Weights of a small mixture-of-experts language model, trained from scratch on English Wikipedia: 14 layers.
Below are experts of layer 11 (counted from 0) of a mixture-of-experts language model. Rows are named router (the router's row for the expert), down (a neuron's output weights, with its number) and show model dimensions 0-127. Each number is 200 + 30 x the weight over its row's rms, rounded and kept within 0 to 999.
After each expert's rows: "comes before" lists some tokens at least twice as common just after its tokens as in all text. This comes from a sample of Wikipedia text that the model never trained on. Tokens count by the router's weight.

# expert 3
router,204,223,215,139,160,224,167,220,189,194,211,213,222,240,222,207,167,212,200,158,153,202,175,148,203,218,191,219,206,262,167,225,219,242,260,278,161,167,253,192,195,216,156,117,212,229,189,157,152,217,207,201,223,188,236,226,202,160,213,201,149,205,168,150,250,185,235,173,208,185,221,223,186,189,185,249,193,194,228,153,218,241,170,244,189,205,125,239,282,209,178,209,186,203,230,154,156,168,277,307,168,234,191,157,212,236,194,186,192,211,192,187,172,208,181,261,219,145,205,207,180,185,219,244,164,228,163,239
down0,243,200,239,225,237,176,175,180,189,256,186,232,202,270,182,196,194,200,204,200,161,198,257,172,194,161,153,197,162,203,188,171,177,210,176,187,192,200,262,206,256,197,224,172,237,215,214,82,227,180,154,184,210,211,194,212,234,213,206,211,182,184,164,199,240,175,241,179,196,189,206,101,202,149,241,158,190,229,203,182,208,260,192,196,229,206,197,184,200,189,159,173,224,185,204,237,209,212,221,237,219,170,203,214,227,205,231,193,188,193,204,173,235,167,218,178,197,189,176,205,196,219,167,229,215,206,261,238
down1,200,224,245,232,205,217,181,174,193,212,247,197,200,185,249,180,158,197,158,206,136,191,179,213,203,196,167,222,189,205,196,152,177,248,207,191,193,170,195,246,249,126,188,141,161,223,236,206,201,194,207,94,206,190,150,187,217,188,194,169,222,198,217,236,236,227,228,292,248,219,198,206,196,156,165,167,169,192,185,158,228,175,171,114,243,232,163,200,168,237,216,164,217,191,163,234,204,162,218,189,174,167,226,231,185,193,199,194,181,215,199,246,180,201,202,241,213,203,230,156,245,234,244,161,182,178,208,201
down2,211,233,184,205,160,196,205,192,170,188,222,193,181,196,186,223,282,223,215,232,180,170,200,227,241,202,196,219,184,202,193,193,161,209,188,220,189,176,208,255,184,194,205,170,158,196,236,391,187,171,240,201,135,197,161,204,153,172,186,155,185,212,217,185,206,198,157,189,267,199,229,217,157,221,185,243,216,203,184,220,230,209,145,215,170,189,149,221,179,176,194,207,204,193,188,213,191,223,153,196,227,157,186,206,178,187,172,162,187,217,210,149,203,185,194,224,251,192,180,176,213,164,208,242,257,228,185,166
down3,189,248,233,189,207,206,171,188,262,165,209,202,162,268,186,205,214,154,221,190,178,265,212,209,173,178,213,216,201,200,191,174,208,250,201,201,198,242,215,243,153,184,241,206,206,235,221,271,186,210,187,151,221,228,226,169,188,213,180,154,167,242,210,222,183,166,206,183,250,231,195,248,148,210,195,176,188,201,178,122,237,234,211,201,178,170,201,171,151,219,155,159,174,167,230,212,202,115,153,229,220,165,185,205,205,212,179,137,186,171,204,202,180,207,226,231,221,218,235,193,166,169,188,207,163,243,210,171
down4,166,205,163,168,212,192,238,195,238,279,246,212,178,254,227,232,174,148,199,245,221,163,154,222,203,190,166,207,208,166,193,171,207,222,181,229,245,210,176,223,216,147,179,189,182,196,214,238,185,181,182,243,246,176,246,185,200,213,270,228,228,196,178,191,219,215,223,228,216,209,227,281,270,215,217,179,207,224,184,258,137,215,232,248,200,186,190,181,170,173,186,216,164,231,231,183,214,238,216,196,190,192,208,168,230,180,190,209,208,149,143,160,227,178,205,159,261,191,192,248,184,112,169,220,152,176,248,251
down5,144,209,226,217,188,178,207,184,250,191,181,161,165,198,142,240,231,164,260,210,207,228,150,215,197,229,156,211,174,203,220,190,205,211,170,272,217,218,161,169,276,202,187,176,211,193,220,230,156,171,211,157,250,150,154,184,179,212,170,262,227,174,206,188,182,191,175,207,158,166,216,182,191,233,202,226,225,216,207,157,219,140,216,164,223,145,230,194,173,243,195,201,178,233,254,265,162,233,199,162,183,232,211,175,253,220,175,215,228,181,249,224,206,220,219,203,259,233,192,169,172,218,213,153,213,199,185,196
down6,161,225,213,214,292,240,182,172,244,208,251,222,197,178,203,201,257,209,158,209,223,211,220,195,200,237,203,188,190,215,199,180,179,209,148,225,191,194,238,184,220,231,246,173,199,243,146,238,272,185,206,175,165,181,233,188,191,220,188,169,188,226,219,219,205,163,217,219,197,148,189,229,170,188,178,158,155,185,256,233,158,217,169,197,136,197,212,228,224,193,174,265,199,212,229,221,182,194,243,216,193,237,225,194,250,213,194,212,241,179,211,166,219,244,221,222,170,165,161,196,179,212,183,178,189,226,161,214
down7,178,154,184,262,223,181,216,182,187,231,221,176,206,170,202,243,210,219,209,244,188,198,152,222,183,214,199,190,164,235,244,172,183,202,203,173,232,184,216,168,125,250,194,178,177,204,211,292,138,243,213,159,214,253,173,196,218,167,214,232,176,186,179,147,240,196,179,197,165,223,221,213,214,233,170,189,190,168,165,184,168,267,189,232,219,205,219,189,164,230,171,163,204,137,225,233,236,237,193,266,208,202,186,215,213,193,219,193,198,284,171,175,225,187,205,208,155,235,187,212,210,216,201,227,208,214,200,218
down8,210,215,188,151,159,200,174,206,227,180,196,170,120,215,122,184,209,205,223,164,152,227,204,275,163,181,199,190,229,192,204,249,171,151,236,226,203,165,174,193,165,164,206,201,217,155,136,199,210,169,186,236,216,248,261,252,170,200,230,226,262,195,194,227,229,214,184,205,189,176,200,206,202,199,217,164,212,162,222,235,216,192,169,225,207,191,171,224,154,214,165,224,157,225,178,140,218,226,207,145,235,165,152,152,201,236,243,263,234,205,218,211,239,217,211,253,214,154,155,221,244,191,235,185,200,166,248,212
down9,181,194,220,145,203,229,161,175,169,236,177,169,224,198,202,228,192,197,179,209,197,245,164,159,128,258,208,240,187,234,152,196,208,221,220,215,222,239,127,172,199,198,191,206,194,161,206,258,205,209,192,181,206,167,273,170,191,202,223,180,191,180,217,215,198,210,211,225,152,149,233,281,207,246,167,287,201,128,205,193,219,203,121,191,232,150,165,201,168,154,233,150,170,211,216,201,177,222,144,216,195,224,194,192,177,188,176,210,226,197,226,230,208,202,156,224,183,178,218,240,194,164,200,203,149,210,266,243
comes before: "\n", " The", " In", " in", " He", " to"

# expert 4
router,180,195,182,230,167,179,162,201,188,181,194,198,156,163,177,201,196,218,260,201,227,241,214,184,167,179,262,220,192,192,224,227,179,174,188,222,210,184,156,148,182,159,198,208,228,202,210,157,195,174,224,255,228,191,125,135,200,231,209,192,213,227,222,235,152,164,166,245,224,223,145,236,239,179,197,210,180,201,183,173,202,208,207,170,182,155,204,261,193,184,163,217,197,208,259,225,114,202,246,168,177,174,177,192,224,231,186,161,177,200,169,138,263,226,214,179,206,190,264,208,219,210,186,217,185,239,176,212
down0,215,121,206,221,158,166,219,182,201,188,169,219,216,189,219,193,218,196,162,224,155,175,208,159,232,212,189,215,207,218,248,191,184,195,209,200,159,212,219,138,234,191,159,175,175,169,176,268,171,215,170,215,208,203,176,188,246,211,208,237,220,187,211,206,215,224,203,186,219,184,194,171,174,210,225,198,228,237,168,291,191,196,228,223,178,201,181,192,201,168,201,170,216,189,202,179,223,273,189,172,271,208,224,190,182,159,154,132,210,258,214,214,218,167,215,188,129,142,232,182,216,189,217,243,329,170,207,162
down1,252,191,169,161,254,137,190,156,214,154,186,259,192,206,190,158,251,271,213,207,139,175,183,176,231,168,183,163,196,198,242,203,179,213,195,174,161,191,221,166,221,222,231,219,206,219,219,182,177,163,203,232,217,179,222,243,208,174,256,225,212,201,231,230,172,204,246,221,191,182,206,226,239,185,234,173,158,164,158,171,262,178,214,222,188,203,218,107,203,204,221,226,235,198,242,179,198,213,211,174,113,174,159,196,203,155,196,229,196,140,181,203,211,172,215,262,166,252,204,207,199,109,199,192,188,204,170,168
down2,212,240,215,226,220,215,227,219,170,220,197,225,200,203,190,208,180,231,191,254,127,179,235,186,168,204,235,173,176,188,212,197,250,216,222,161,150,224,218,208,196,253,153,194,208,203,208,344,192,202,189,191,189,172,215,221,180,200,210,131,181,211,188,193,187,228,179,248,223,231,193,197,189,151,264,162,223,156,225,178,189,189,216,222,171,216,210,196,204,172,242,176,242,214,179,208,201,218,193,165,195,183,188,188,222,198,239,229,177,262,188,209,162,205,199,166,200,210,198,185,268,196,174,170,221,163,188,187
down3,229,158,177,214,230,234,153,235,164,188,155,114,220,230,235,192,152,172,218,211,182,170,125,194,154,188,251,224,243,220,217,231,226,157,202,205,197,172,190,197,218,233,182,157,269,172,177,130,250,214,121,271,173,203,169,158,271,168,154,214,219,207,163,212,195,183,179,203,180,164,238,203,199,151,164,236,223,171,184,168,213,169,164,247,173,202,153,226,234,189,220,180,168,237,197,134,203,245,191,211,177,199,203,207,205,157,163,223,202,229,222,195,192,178,209,247,211,232,166,218,203,214,221,215,243,197,192,217
down4,178,166,173,196,220,173,224,131,187,236,192,174,184,241,233,260,249,141,213,193,249,238,180,194,135,212,195,241,158,173,211,225,200,211,249,199,272,161,172,214,173,182,202,234,217,157,207,171,198,209,195,211,198,224,212,214,194,223,189,189,183,215,173,207,191,138,200,183,174,134,195,252,226,211,200,165,190,179,258,126,163,203,161,163,208,198,228,217,141,179,196,200,186,155,216,217,195,208,210,205,143,240,242,202,238,172,255,162,177,191,193,152,159,163,175,164,198,174,220,217,151,226,188,215,152,183,200,207
down5,188,176,168,204,193,212,159,185,168,201,124,199,197,212,201,194,269,245,234,148,232,223,153,188,175,234,157,174,226,184,167,163,184,154,163,200,122,193,244,204,205,232,220,192,230,268,269,259,200,254,214,192,172,216,167,276,191,194,260,233,235,240,240,143,167,230,177,232,212,195,249,187,215,177,227,153,193,201,152,174,210,206,229,188,195,196,228,194,188,187,208,205,221,191,212,180,182,210,209,167,178,195,193,246,192,203,174,181,199,188,207,232,217,152,230,170,195,238,236,230,162,216,212,213,210,210,190,234
down6,185,201,138,220,248,203,232,197,223,211,161,211,198,213,154,251,271,213,215,219,138,233,234,189,198,204,202,215,166,157,226,157,191,208,189,200,229,232,200,198,179,220,167,237,221,206,177,321,176,229,158,233,258,202,193,215,206,184,185,213,216,195,201,231,167,171,171,198,205,137,184,177,178,215,215,176,225,203,206,258,189,196,199,192,172,174,176,159,220,196,210,192,209,158,223,195,159,177,196,156,241,234,191,177,231,216,217,178,179,226,190,157,188,198,206,193,169,182,190,214,172,216,269,220,207,180,180,201
down7,172,186,211,203,259,223,241,172,194,169,205,223,212,239,180,189,223,220,193,201,117,161,243,168,140,168,120,208,265,149,198,181,244,228,220,234,182,174,196,183,191,183,175,210,167,184,244,183,204,212,159,250,244,239,141,140,153,248,165,198,216,196,220,193,194,227,153,177,177,205,226,174,254,187,197,207,186,153,190,165,204,153,176,242,141,198,203,225,243,196,172,219,191,196,179,194,180,241,191,220,216,211,183,174,153,175,161,202,208,237,208,158,210,179,189,186,173,202,151,217,202,206,240,221,191,248,223,184
down8,256,129,199,173,161,228,216,205,167,214,206,231,228,222,217,210,185,191,222,191,223,223,204,241,256,225,200,183,238,150,196,205,212,181,149,177,194,215,200,181,191,196,171,169,206,231,185,19,176,214,170,209,153,237,199,218,184,151,219,174,180,226,205,142,209,201,229,189,171,176,189,212,178,202,205,219,157,218,252,218,160,208,224,200,217,190,220,165,170,225,170,241,150,254,227,214,165,169,169,227,210,192,165,156,186,223,213,214,206,211,237,196,184,187,177,220,224,229,229,210,242,167,226,236,190,202,187,200
down9,191,184,209,228,185,168,230,194,215,203,219,255,179,183,151,171,196,221,188,199,194,203,212,150,219,226,197,141,201,257,240,190,227,230,238,199,184,250,202,235,229,223,167,116,211,195,208,152,172,213,230,183,208,221,199,194,190,223,246,188,206,223,183,270,196,212,250,166,185,212,192,194,169,147,267,155,225,221,269,215,241,178,184,217,227,225,187,197,182,183,161,267,248,170,184,211,195,215,194,152,187,231,187,204,159,194,233,186,198,222,195,196,209,180,206,198,180,223,182,247,175,207,215,161,236,201,215,188
comes before: ".", ",", " of", " in", " and", " to"

# expert 0
router,178,196,165,187,191,171,233,188,180,213,219,192,213,184,216,201,214,200,174,245,218,172,213,218,211,232,204,188,217,213,241,243,159,208,197,222,125,215,170,223,222,197,200,178,185,215,211,245,225,191,174,228,169,216,193,166,204,179,179,213,168,164,219,224,242,223,225,187,171,232,238,186,244,220,178,111,217,209,234,239,217,253,230,188,196,200,208,196,211,176,204,267,202,223,185,144,188,225,150,219,202,130,245,176,239,164,215,269,247,232,192,211,193,139,208,213,190,208,268,205,210,234,139,232,149,184,250,230
down0,181,232,216,206,172,189,196,212,204,188,177,220,222,193,223,186,216,245,218,276,210,150,246,149,210,182,179,196,237,164,222,173,222,171,251,211,174,183,213,219,167,220,207,161,216,179,228,373,223,204,198,204,241,220,201,163,171,153,222,203,194,214,226,194,168,193,188,210,227,201,211,225,257,198,242,199,214,209,220,211,215,203,202,218,191,174,222,176,250,194,232,177,160,193,231,162,197,222,181,168,183,239,177,268,169,257,212,186,170,194,229,185,233,164,189,141,207,166,187,224,241,197,219,163,206,181,196,201
down1,185,208,197,184,214,174,175,201,200,252,184,180,197,153,191,171,202,248,184,189,200,218,147,204,188,225,201,234,221,266,207,214,187,248,221,249,158,196,215,179,210,233,244,168,202,233,189,331,189,157,205,226,189,218,193,191,141,168,184,214,165,221,200,252,258,245,183,171,188,221,241,166,185,224,233,229,177,212,226,148,220,244,182,217,156,201,227,178,204,184,206,166,174,144,171,254,142,170,208,233,187,219,211,146,233,209,197,161,161,257,165,230,277,212,188,168,140,225,227,215,181,197,233,181,213,228,189,163
down2,241,121,177,202,225,184,182,213,221,189,140,224,190,193,224,200,203,158,179,191,154,189,162,197,208,226,221,153,157,238,199,214,147,213,226,231,166,251,210,234,230,180,173,182,176,176,269,189,207,200,266,147,156,231,179,180,205,121,190,169,222,196,230,172,225,232,240,184,152,240,208,194,230,232,209,186,242,182,261,199,157,181,222,184,205,191,172,196,180,212,180,164,183,204,194,204,190,230,173,206,177,212,247,209,197,170,221,172,246,184,189,168,193,170,183,199,149,158,225,178,162,187,216,196,212,213,199,184
down3,227,233,254,174,167,253,228,193,188,244,205,240,167,206,193,217,240,165,206,158,194,182,108,192,169,256,247,174,209,171,195,150,212,191,152,206,186,196,195,231,263,239,231,221,217,209,182,179,243,220,233,210,185,164,176,209,217,200,169,206,201,240,224,221,212,268,195,213,200,254,166,202,187,192,179,194,216,178,168,223,162,183,164,162,155,193,248,186,211,217,209,166,158,226,219,210,250,164,200,204,233,225,188,152,201,204,219,231,182,191,212,208,218,193,187,228,164,180,181,178,196,176,237,208,232,218,168,209
down4,251,201,195,170,227,194,229,217,206,224,145,173,151,177,177,202,227,192,241,173,215,201,154,250,238,232,166,230,217,225,205,151,229,213,216,230,266,187,252,147,169,243,193,241,159,207,240,224,224,171,223,239,176,250,215,189,211,207,240,250,199,194,123,173,235,209,240,153,206,160,225,162,214,184,200,178,262,254,249,222,195,152,253,258,186,194,200,214,201,165,226,150,187,212,163,197,206,201,170,185,224,144,199,214,278,211,202,219,219,178,177,196,195,164,184,193,269,198,235,232,217,187,225,195,156,232,165,187
down5,235,175,199,140,195,179,203,228,185,173,234,144,191,236,224,199,163,196,264,178,203,192,208,150,181,170,185,171,219,244,174,220,176,205,219,244,233,216,225,206,184,189,195,193,166,170,221,97,220,167,175,186,197,163,230,171,184,202,180,205,207,117,185,212,170,196,239,181,148,174,201,162,169,150,223,179,186,196,177,224,216,198,172,227,208,166,204,177,129,119,210,178,191,170,242,184,157,227,187,214,195,178,211,201,196,192,207,200,203,170,195,195,206,205,169,180,170,216,231,231,130,173,209,159,180,217,140,184
down6,230,279,210,228,216,230,212,230,222,200,235,158,180,130,214,195,206,171,182,170,154,172,210,196,249,143,193,208,158,184,216,218,173,140,186,215,220,222,180,206,181,183,189,240,212,206,168,196,187,207,168,155,193,249,229,240,209,229,211,195,171,171,154,177,200,159,231,181,237,228,143,197,206,162,146,221,212,231,193,250,180,198,189,220,183,179,220,176,220,237,257,180,201,209,155,173,212,208,239,154,209,206,157,193,247,245,174,226,195,174,206,173,195,168,253,192,198,164,250,179,233,196,171,172,176,207,137,231
down7,232,194,162,270,161,175,174,216,216,218,222,168,184,180,232,156,192,203,197,226,225,250,183,153,159,221,166,168,168,238,199,165,241,199,219,199,258,207,168,172,215,170,239,216,197,217,191,103,185,221,213,275,180,169,169,233,184,211,210,193,200,233,219,252,105,207,228,201,212,199,181,245,221,216,192,210,225,176,195,218,242,232,146,287,157,222,212,189,229,178,237,197,165,200,199,181,194,268,200,210,193,238,192,190,172,201,189,222,259,204,282,166,165,168,145,198,198,165,211,193,201,191,208,224,184,205,148,191
down8,254,181,188,252,209,217,211,210,177,148,209,206,213,181,213,213,190,154,207,206,191,202,261,213,155,218,233,147,162,137,169,197,195,207,258,203,138,184,224,205,225,185,206,249,191,232,245,166,145,179,210,150,235,190,236,194,199,198,230,207,187,150,163,186,170,170,235,208,175,160,125,199,185,225,195,204,204,194,163,102,189,210,187,164,194,198,187,228,233,193,224,198,198,213,248,245,225,165,214,167,240,202,181,175,164,217,203,236,240,229,257,221,146,161,202,194,239,232,175,190,227,151,186,227,209,186,157,214
down9,170,227,186,217,202,160,261,161,194,191,258,172,226,152,240,208,214,164,189,185,211,202,257,181,219,233,208,148,201,227,213,201,218,230,170,172,168,191,240,196,168,180,226,211,183,182,209,301,251,254,209,208,237,185,218,189,140,158,133,192,208,190,213,171,248,233,202,211,160,197,211,233,214,239,200,243,241,139,123,249,153,177,202,181,254,226,177,232,223,176,130,183,152,175,219,226,170,213,194,203,196,231,202,225,259,159,216,167,181,185,181,181,194,218,269,188,192,207,216,192,166,155,258,222,205,185,202,188
comes before: "-", "|", ":", "=", " /", ")"

# expert 6
router,219,203,164,141,240,222,233,205,179,176,176,137,208,193,166,173,187,186,214,208,176,237,207,200,227,181,228,203,152,196,176,242,197,299,204,197,241,227,224,193,201,256,189,166,195,261,155,175,196,220,209,197,239,124,193,220,185,180,202,231,210,164,192,151,190,185,168,230,162,222,214,172,198,223,194,212,223,137,208,201,193,202,218,216,219,190,216,163,164,195,210,210,205,179,208,174,275,224,201,151,219,217,166,172,203,216,170,200,164,231,226,204,207,180,170,186,213,172,179,199,225,154,182,180,210,214,156,171
down0,217,230,209,198,203,229,199,224,190,200,246,214,174,255,160,213,222,154,188,211,193,159,249,218,221,141,202,224,203,190,206,228,152,122,169,185,243,188,244,228,185,142,202,237,226,190,196,178,202,187,213,171,255,225,236,213,225,200,181,199,195,142,151,194,152,232,162,201,152,229,168,214,217,177,211,252,256,195,185,162,168,200,276,187,264,197,168,178,150,226,244,151,203,215,164,168,245,227,172,214,201,222,160,187,200,186,192,152,165,221,192,249,160,220,152,259,187,221,181,182,232,180,219,190,165,208,184,182
down1,129,217,177,207,192,203,307,217,177,156,189,155,187,191,165,250,169,220,178,236,259,220,180,167,138,225,193,167,181,196,140,198,250,259,217,191,184,219,153,219,158,283,259,164,201,202,219,283,243,175,186,197,210,202,180,172,167,219,213,222,254,213,202,205,168,200,226,175,186,180,186,203,180,236,207,226,226,144,190,141,188,172,202,229,189,155,208,219,209,169,212,197,190,230,223,213,193,229,177,209,146,192,181,141,193,239,217,202,256,246,247,251,185,175,187,206,190,228,247,145,195,219,215,213,186,176,201,203
down2,176,122,204,156,270,249,241,214,176,184,210,173,247,118,152,227,193,180,195,156,188,197,251,191,172,251,170,179,198,184,147,220,208,267,190,210,164,180,256,198,214,247,198,153,205,172,185,242,185,200,167,234,253,211,176,214,177,188,279,224,211,157,201,200,182,196,210,187,193,190,216,188,182,179,210,180,193,251,186,161,219,245,189,159,156,147,183,197,218,212,153,171,217,184,196,248,169,196,199,160,210,199,259,268,223,148,203,200,219,169,233,251,188,234,185,180,229,177,179,199,224,225,237,214,140,198,242,183
down3,255,191,175,173,179,229,167,188,176,198,172,208,216,158,226,211,237,145,174,148,227,168,204,234,210,219,195,184,242,235,221,207,157,213,230,192,152,179,203,175,241,201,233,230,224,231,216,168,179,241,217,191,182,164,163,246,160,214,195,229,228,220,194,194,225,213,179,136,255,160,203,214,226,141,193,225,165,239,224,179,218,244,141,151,206,206,180,168,169,236,185,221,216,246,181,221,179,170,175,202,244,250,209,199,222,168,156,250,220,191,199,187,224,226,211,228,210,206,189,230,210,199,180,189,253,266,159,229
down4,186,221,231,246,229,214,207,182,155,197,222,181,222,219,229,233,202,195,206,142,220,250,153,233,164,193,170,175,169,169,157,183,224,186,177,201,184,196,194,164,189,233,215,208,233,249,186,98,248,153,160,207,235,204,205,142,277,145,258,226,140,192,215,185,172,191,239,155,173,229,182,227,198,232,129,238,206,217,209,190,200,201,198,267,183,136,203,151,160,186,206,183,204,180,185,198,201,240,198,227,245,200,224,189,192,200,214,181,248,146,192,168,210,211,206,223,228,240,189,192,232,221,177,192,190,185,156,213
down5,207,179,168,192,175,196,208,166,211,232,211,177,211,175,165,235,251,135,198,202,213,183,194,184,167,244,189,217,236,228,218,146,192,252,221,165,219,211,214,210,188,189,144,205,182,205,170,223,213,135,176,157,192,192,190,168,214,160,224,220,250,168,162,159,210,191,171,186,198,195,280,194,188,206,233,195,170,184,251,154,217,218,163,227,249,217,189,182,181,230,155,162,253,218,183,245,136,217,153,213,132,158,216,210,197,194,192,195,242,198,209,146,203,179,200,266,265,141,217,160,160,213,156,238,220,177,146,163
down6,217,197,218,188,223,177,208,186,221,171,215,209,217,230,205,194,183,168,256,232,209,192,210,188,176,192,144,221,229,162,204,209,250,224,157,195,168,151,248,152,207,171,200,253,246,226,208,233,185,242,198,195,227,146,159,214,187,182,237,199,204,158,239,177,205,165,181,157,199,203,166,168,182,228,168,226,244,185,227,169,218,198,223,217,248,165,159,194,147,207,123,175,244,187,180,170,202,210,182,236,162,190,249,197,218,178,269,242,204,160,259,197,239,136,202,205,220,191,186,216,145,152,183,200,227,182,179,159
down7,209,167,218,190,208,158,136,213,151,190,201,190,199,227,219,254,172,264,204,197,157,227,141,210,222,238,181,147,170,209,222,260,151,200,182,163,243,177,179,276,233,160,214,166,177,178,157,262,211,187,242,182,190,207,233,238,175,158,217,176,189,220,194,249,206,219,244,207,228,210,253,198,162,197,213,231,200,182,229,248,253,158,169,175,174,195,179,179,162,159,185,243,189,187,253,190,272,144,193,279,200,168,214,217,190,235,143,210,213,168,252,194,204,152,201,192,194,213,178,165,196,194,180,189,205,202,201,203
down8,222,224,256,193,229,163,213,220,153,183,210,183,200,222,160,198,205,221,180,167,200,247,153,214,158,194,176,192,251,190,176,177,206,221,156,164,237,169,209,211,203,194,220,184,242,221,206,224,170,183,235,147,177,186,107,221,208,174,213,187,118,239,187,179,263,183,185,196,198,201,236,159,225,213,213,213,233,184,235,257,209,165,155,193,160,225,177,191,162,220,212,239,206,213,193,173,172,167,239,169,217,204,210,169,152,177,178,232,237,183,197,252,194,207,165,245,225,227,205,202,172,208,199,212,196,203,197,166
down9,203,144,178,217,206,190,210,207,210,240,154,199,208,194,217,283,229,201,220,259,203,174,164,180,252,224,203,170,248,218,211,218,222,192,232,230,237,263,209,163,198,221,182,214,206,117,225,292,210,170,244,205,216,186,204,216,179,188,208,193,216,240,206,173,190,173,180,184,264,142,227,188,267,175,207,229,206,249,236,262,191,233,229,202,116,164,124,224,200,163,206,197,194,208,207,205,219,236,166,187,225,220,207,215,193,152,212,190,166,168,230,167,247,238,174,221,216,205,210,197,165,226,256,185,201,202,161,239
comes before: " the", " a", " be", " his", " 0", " their"

# expert 2
router,282,187,190,212,256,170,271,210,203,170,212,214,172,198,172,177,237,201,200,157,231,205,217,262,203,215,131,198,211,190,205,190,163,245,155,143,225,205,211,186,180,160,197,210,221,241,264,266,191,169,214,195,160,213,261,195,237,250,233,209,203,179,141,192,217,209,213,213,242,199,179,206,172,182,195,246,213,182,171,199,174,173,182,170,191,175,246,227,180,191,192,199,178,217,143,224,188,161,149,229,223,201,207,199,165,178,237,194,202,129,209,197,198,205,168,184,193,265,180,203,176,226,178,227,189,227,212,211
down0,189,186,186,151,196,211,249,189,197,212,174,201,143,171,140,166,159,210,231,229,205,207,207,171,175,194,238,198,215,144,218,199,248,210,230,201,209,163,228,205,229,205,180,177,240,235,244,216,200,204,217,210,173,216,218,218,195,220,200,192,209,221,182,207,198,181,167,231,118,224,210,203,210,169,220,184,191,195,164,281,145,257,231,192,198,200,219,169,184,189,183,201,192,186,217,184,172,116,217,225,252,143,238,227,215,202,175,239,238,182,192,239,215,227,183,160,197,187,227,158,179,221,162,214,218,178,241,198
down1,182,177,161,259,201,166,225,177,162,164,156,218,232,225,235,249,197,222,221,178,184,216,209,181,166,201,248,204,219,182,173,199,201,242,187,200,157,194,184,172,224,180,198,238,290,188,223,145,264,232,180,205,248,219,206,226,202,205,193,250,215,194,176,190,198,231,228,158,198,182,182,237,231,151,174,241,238,190,214,168,168,228,212,183,197,221,201,158,188,185,204,163,231,135,201,188,172,218,195,195,201,170,221,272,229,160,200,178,178,172,240,167,194,185,172,190,161,140,211,215,229,225,240,215,230,214,216,228
down2,230,198,178,180,217,180,232,185,224,174,184,135,170,209,184,240,217,220,186,144,297,224,289,157,226,193,225,225,229,185,183,191,183,209,210,181,216,231,166,185,201,153,196,219,192,219,174,255,151,195,168,130,217,219,190,222,186,187,205,220,168,189,164,220,189,156,199,187,211,151,175,189,222,228,216,181,186,220,207,99,238,281,201,188,194,166,207,188,164,188,218,155,230,228,238,183,181,176,181,180,196,179,204,245,221,150,245,228,205,158,225,152,162,194,207,193,189,228,236,195,168,232,225,207,192,161,244,198
down3,232,211,205,235,220,239,179,206,188,205,182,199,195,262,209,174,232,233,229,214,271,185,165,195,136,230,201,255,234,223,138,187,242,186,185,191,212,262,220,218,218,209,169,214,199,194,189,167,238,209,160,191,214,226,245,223,146,218,184,190,195,228,174,139,228,187,230,247,214,170,204,191,202,177,166,168,242,192,183,249,267,239,224,203,233,202,148,174,236,228,209,213,148,225,203,118,194,226,222,224,149,193,196,189,199,199,144,186,188,274,225,181,209,226,224,154,207,198,239,224,148,160,214,192,188,165,225,239
down4,227,161,168,227,200,163,191,190,208,207,202,203,209,210,217,186,211,216,206,183,215,158,245,190,171,186,218,161,196,176,188,239,230,176,204,213,192,192,215,241,250,210,217,236,212,214,185,266,224,226,198,221,165,222,204,171,215,159,240,164,247,146,193,178,202,176,217,215,177,219,239,198,164,163,215,181,160,130,197,115,182,211,200,160,183,146,225,143,204,224,243,243,159,198,147,194,246,207,196,227,137,144,254,171,219,218,224,234,214,245,236,199,168,207,216,156,226,208,174,179,153,248,148,160,243,220,191,173
down5,184,190,194,210,209,191,189,190,189,187,208,151,192,193,173,186,240,210,170,195,157,185,240,177,185,192,207,192,185,189,187,179,193,185,185,215,246,176,202,163,247,142,155,154,251,153,219,149,240,218,176,228,191,247,234,241,193,180,157,159,223,187,201,214,210,236,209,256,176,171,208,198,256,242,171,185,157,221,201,183,172,235,210,232,249,204,203,231,226,188,214,176,215,179,237,150,209,154,204,178,209,177,154,162,142,162,238,185,185,176,130,230,212,250,210,195,188,176,199,238,250,272,161,169,174,209,204,200
down6,199,173,247,261,222,164,189,199,223,157,247,203,206,205,217,271,206,223,228,183,234,177,204,129,185,92,177,195,193,191,199,177,190,221,175,228,144,244,233,190,156,214,205,180,116,262,233,121,209,202,176,225,208,188,291,214,239,222,187,197,183,151,184,155,193,166,227,217,227,164,235,192,194,215,196,205,204,193,224,182,225,181,191,196,206,160,183,198,166,201,200,207,239,221,153,175,174,221,238,182,217,173,160,169,190,137,231,214,208,159,182,204,195,200,176,226,192,174,232,155,177,215,203,213,188,205,178,197
down7,238,223,220,209,243,199,183,176,203,213,188,153,169,192,230,198,207,213,194,194,205,224,142,198,223,224,167,191,227,206,238,206,164,261,182,253,206,144,267,210,197,141,142,207,217,247,212,263,176,158,189,212,165,212,223,177,229,196,234,200,202,243,240,182,200,211,181,201,192,235,176,206,206,127,259,192,204,209,195,174,224,240,183,210,233,239,236,209,156,168,198,198,236,191,230,234,180,236,192,213,233,155,168,199,192,170,248,184,229,223,188,220,220,224,164,200,181,194,231,240,219,201,196,189,218,192,177,153
down8,188,197,253,187,235,184,228,146,252,230,217,239,183,186,214,168,230,197,149,203,187,281,197,236,202,215,232,207,216,202,216,147,136,179,223,166,246,241,205,210,190,157,161,177,229,205,160,101,137,176,187,206,179,202,173,259,167,212,210,209,242,209,197,258,171,153,195,209,261,215,215,230,207,228,231,203,236,184,234,208,190,164,162,263,203,218,190,184,197,206,192,195,199,178,211,217,247,168,210,233,193,210,181,201,188,215,172,235,204,231,234,170,208,194,183,203,211,202,229,185,258,206,157,173,184,176,135,183
down9,188,195,187,234,177,170,200,228,190,224,192,230,203,190,200,232,147,213,237,216,211,212,167,177,183,232,196,181,183,188,244,166,188,101,208,209,187,267,221,159,177,192,204,226,235,179,214,147,238,172,168,205,235,155,203,219,157,181,206,233,202,166,256,143,198,230,160,183,165,160,207,205,194,154,176,259,165,240,229,201,181,280,259,207,200,199,219,155,188,232,208,170,207,214,196,192,181,203,260,213,165,205,244,253,258,153,162,168,168,254,193,197,199,227,232,199,233,210,244,203,188,175,228,171,199,213,168,177
comes before: " |", ",", " (", " –", " States", " ="